Below are experts of layer 2 (counted from 0) of a mixture-of-experts language model. Rows are named router (the router's row for the expert) and show model dimensions 0-191. Each number is 128 + 24 x the weight over its row's rms, rounded and kept within 0 to 255.
Before each expert's rows: a language model's description of what the expert responds to; "comes after" lists some tokens at least twice as common just before its tokens as in all text. This comes from a sample of Wikipedia text that the model never trained on. Tokens count by the router's weight.

# expert 1
It responds to: Quantifiers, pronouns and direction words after prepositions, such as some, several, her, him, North, South, plus infinitive to.
comes after: " in", " of", " and", " to", " on", " for"
router [167 110  96 151 116 164  98  91 141 125 149 140 135 127 112 158 133 140 108 116 134  77 121 142  93 122 159 170 140  94  91 129 120 149 160 126 158 168 154  95 122 142 137 114 159 145 137 128  86 162 122 112 156 148 145 156 121 117 155 111 133  85 120 146 118 132 123 113 184  93 146 119 129 131 114 138 162 104 154 126 146 149 138 110 125 107 186  87 153 134 139 132 122 145 135 139 153 140  99 107  82 123 180 151 167 123 141 140 113 134 118 153 126 104 114 160 161 173 138 169 104 130 139 151 156 109 134 139 181 103 119 155 181 122 134  97 129 153 132 119 117 122  99 140 161 117 154  83 113 103 147 123 179 118 150 131 162 109 113 168 108  91 108 160 133 151 162  92 140 106 138 140 176 151 114 114 119 135 143 106 119 139 180 148 136 155 100 133 110 144 119  97]

# expert 6
It responds to: Newline tokens ending paragraphs, table rows and infobox fields, plus == section-heading markers such as ==See also==.
comes after: "\n", " |", ".", "==", " =", " =="
router [144 148 112 103 160 171 129  98 109  86 128 188 126 113 100 142 139 116 111 120 125  88 139 124  85 134 153 122 153 120 121  90  92 100 130  82 175 156 150 112 142  91 156  89 114 121  90  96 126 150 115 145 152 156 110 143 145 147 154 129 101  96 136 155 100 128 116  77 146 132 140  95 120  89 106 131 176 145 147  91 144 146  87 121 157 118 159 143 124 146 132 141  79 133 125 126  95 140 106 128 127 148 158 115 171 103 156 133 120 129 119 152 102 152 112 175 163  97 114 137  94 154 163 134 119 101 149 131 128  92 125 129 150  95 131 124 142 121 149 115 122 137  85 120 151 146 149 136  97 146 143 132 124 137 147 103 146  88 108 131 131 118 108 166 131 146 185 111 167 150 163 141 134 122 117 124 131 136 151 151 106  84 135 143 134 200 116 132 108 135  96  96]

# expert 19
It responds to: Digits and number pieces in tables, codes, measurements and dates, plus Greek and Thai letters inside non-Latin text.
comes after: " |", "°", ":", " 1,", "C", "9"
router [155 145 102 145 129 106 114 120 173  68 148 142 161 119  68 106 112 140  98 125 148 110 130 168  78  99 127 117 123 108 114  52 132 116 131 125 137 137 154 125 140 131 152 110 129 145 140 136 110 152 140 164  93 142 135 154 140  88 158  91 119 140 103 161 132 138 130  88 167  90 144 127  95  77  75 163 133 147 121  68 157 132  83 139 118 111 128 135 144 126  96 106 118 122 170 148  93 121 103 126  99  97 141 124 152 107 153  95 123  97 127 128 137 173 138 172 166 114 162 126 153 137 163 150 129 105 150 137 131 123 122 117 153 109 122 133 130 113 137 102 131 114 138 113 132  81 157  90 126 134 148 122 145 184 154 128 118 128 154 147 110 121 128 133 117 143 153 118 132 176 168 139 137 118  83  99  93 140 148  89  97 129 135 124 121 129 110 146 132 140 122  95]

# expert 5
It responds to: Opening quotes, parentheses and capital-letter pieces starting names or nicknames, such as "Sonny", (Colovos, Siddharth, often in lists or tables.
comes after: "\n", "a", "o", "/", "\"", "i"
router [142 137  79 127 126 138 106 128  97 119 149 151 110 131 109 148 105 134 127 151 157  88 129 146 110 108 160 130 131  66 141 122  84  96 142 107 138 145 153 149 129 119 134  84 147 150  95 120  94 131 131 130 112 123 155 151 137 130 133 123 100 113 129 172 107 120 109  92 145 125 150 136 138  89 100 187 160 111 173 119 177 123 123  86 124  61 136 127 141 151 125 103 119  84 154 136 176 105  91 143 116  99 155 138 156 134 125  90 153  94 167 128 124 149 112 134 156 116 135 161 101 154 159 167 159  89 161 162 132 133 112 119 128  69 143 156 136 128 167  77 122 113  92 121 140 132 152 144 109 124 121 105 105 137 135 133 164 110 126 124 109 116 113 148 101 152 143 112 141 124 158 102 196 149 112 108 115 164 152 114 123  88 142 127 137 125  94 142 129 134 121 109]

# expert 12
It responds to: Second halves of numbers in sports tables and dates, such as dash-joined scores like –3, decimal pieces like .5, and year ranges.
comes after: " |", " 6", " 4", " 3", " 2", " 7"
router [133 147  77 127 147 135 133  79 141  75 167 166 130 116 120 137 121 130 143 140 118 136 135 157  80 115  96 128 154  78  90 114  88 126 118 104 105 171 143 103 123 113 131 101 154 140  99 147  64 107  93 106 107 150 125 165 136  94 172 105 116 122 130 144 139 123 132 116 135 124 119  97 140 108 120 130 169 114 126  97 155 130 128 110 136 108 152 110 143 122 121 118 137 185 153 137 119  84 104 123 112 149 160 136 141 147 137 136 124 126 124 142 113 161 113 158 141 135 156 144  80 119 165 152 139 122 121 142 172 109 119 143 162  96 121 146 163 114 122 131 120  86 127 101 143 117 136 114 150  79 192 103 193 175 142 124 158 129  88 166 113 126 136 153 134 151 141 141 130 150 135 108 177 132 109  93 108 158 159 135 111 116 150 141 157 134  83 127 123 155 122 142]

# expert 18
It responds to: Adjectives and nouns right after the, a or his, e.g. first, same, best, total, number, and table headers like List, Votes.
comes after: " the", " a", " The", " his", "'s", " an"
router [160 144 103 111 169 180  96  97 140  92 131 148 168 159 119 154 173 141  87 124 137  87  84 149 115 108 118 132 173 119 142  82 113 156 161  88 120 130 154 125 143 138 148  93 128 124  94  91 138 138 109 127 142 148 164 127 151 108 176 124 171  73 145 148  87 152 111 104 126  89 119 129 133 136 114 139 147 113 173  90 164 130 121 115 112  84 158 105 130 174 123 123 134 159 166 156 100 140 106 110 113 105 130 139 156 109 129 110 156 147 125 161 109 119 136 165 114 132 162 141 133 115 145 162 170  93 151 139 153 100 126 112 167 124 159 130 129 133 161 114 133 127 102 119 142 113 117 113 132 115 152 114 179 128 174 118 148 115 113 122  90 125 100 146 123 148 133 135 138 120 161 127 150 166 136  81 111 130 116 127 104 148 149 162 157 124 150 157 111 165 133 124]

# expert 7
It responds to: Lowercase or capital consonant pieces starting a word after the, a or a dash, such as r(uins), n(ot), bu(y), Ch(aguaramas).
comes after: " the", "-", " a", " and", " \"", " of"
router [173  90  87 112 154 188 135  99 106 113 140 126 117 114  93 137 155 133 121 153 178 116  78 187 110 153 148 152 123 105 112 115  67  97 143 100 127 140 160 102 131 122 117  96 138 120 112 110  78 128 128 135 116 155 121 139 147  93 142 127 141 111 108 133 127 130 118 129 154 134 130 121  96  71 121 134 130 112 126  86 162  96  81 100 108  90 143  83 168 148 126 111 137 129 148 124 129 146  94 122 121 106 130 174 137 119 130  85 111 131 151 146 108 129 127 165 137 140 151 142 105 145 151 164 139 132 202 138 145  99 127 117 118 105 146 128 131 126 153 123  86 104 112 122 129 143 134  96 131 100 168 137 165 129 146 118 151 122 125 126 139 129 113 183 119 148 111 129 162 139 129 134 156 166 124 128 102 150 105 113 115 141 139 130 173 179 115 169 132 149  91 101]

# expert 8
It responds to: Colons ending infobox field labels such as Born:, Coordinates: or PDB structures:, row-opening table pipes, and capital-letter first pieces of proper names.
comes after: "\n", "-", " |", "|", " the", " of"
router [158  81  72 132 135 155 131 115  95 118 146 184 137 131 126 145 121 116 122 131 166 100 131 170  79 142 109 138 149 123 106 137 112 116 137  92 136 116 125 138 128  88 143 111 125 140 142 129 103 172 126 126 108 155 144 154 135 110 146 102 139 120 143 142 101 154 148 111 127 106 152 111  98  99 104 161 147 140 199 114 125  90 106 132 159 114 169 127 124 135 111 148  99 176 133 122 127 112  92 124 126 121 149 193 128  75 126 115 139 110 128 113  99  91 120 150 134 142 168 111 122 147 158 162 152 102 142 116 126 145  85 138 138  99 149 143 147 104 128 119  97 151 133  91 157 140 190 116 123 129 141 117 164 151 150 138 155  99 117 163  97 128  82 150  89 154 144 136 161 152 185 121 153 123 109 108 153 157 116 147 118 101 141 139 158 142 105 172 139 142 125 101]

# expert 0
It responds to: Hyphens, bullets, asterisks and pipes that open list items or table cells, often after a line break, e.g. - Died:, • Density, | 0 |.
comes after: "\n", " |", " ", "|", " 0", " 1"
router [165 106 105 133 157 153 100 111 142 131 164 155 139 123 106 126 127 130 140 127 123 126 110 165 100 136 104 132 152 115 137 105 129 105 164 108 159 164 134 129 120 128 142 125 103 120 124  99 108 131 142 122 124 160 149 156 176  80 157 102 134 136 119 158 116 121 123  84 156  89 150 150 136 109 114 141 122 125 115 118 177  86 106 115 176 112 153 123 129 116 127 109 116 136 165 160 136 104 153  89  88 122 129 148 155 125 106 117 110 135 144 137 111 128 128 142 131 109 109 160 126 141 157 157 148  83 150 138 132  98 128 113 155 101 123 131 125 101 134 104  83 123  86 147 149 142 152 139 117  84 154  91 144 165 167  88 146 106 108 172 102 116 109 134 132 142 140 155 160 194 167 141 135 135 122 131 130 200 121 139 134  84 139 147 124 118  64 118  59 171 138 141]

# expert 2
It responds to: Articles, possessives and number words opening a noun phrase, usually after of, in, for or a verb, e.g. the, a, his, its, two.
comes after: " of", " in", " for", " on", " with", " to"
router [149 128 111 132 129 174 157 128 161  91 139 146 134 124 108 120 153 126 105 143 190  84 112 123 125 158 145 143 154 119 123 135 114 105 156 130 122 144  90 120 144 126 166 121 141 150 120  73 116 124 151 131  93 150 125 158 155  90 146 114 128 113  82 136 102 146  98  98 165  84 133 100 138 132 127 126 128 108 154 103 156 107 118  96 131 122 124 123 160 146 100  93 115 161 156 150 151  76 105  95 114 132 183 117 130  87 154 122 118 143 161 154 106 167 114 179 128 118 161 132  83 122 164 143 163 102 163 142 117 131 124 123 156 120 142 156 136  67 151 139  81 102 121  97 150 106 138  67 136 127 139  97 140 170 166 121 126 109 116 145  78 113 124 145  96 113 137 115 157 141 161 122 131 145 103 120 113 120 113 102 107 111 133 121 155 153 127 146 114 145 103  92]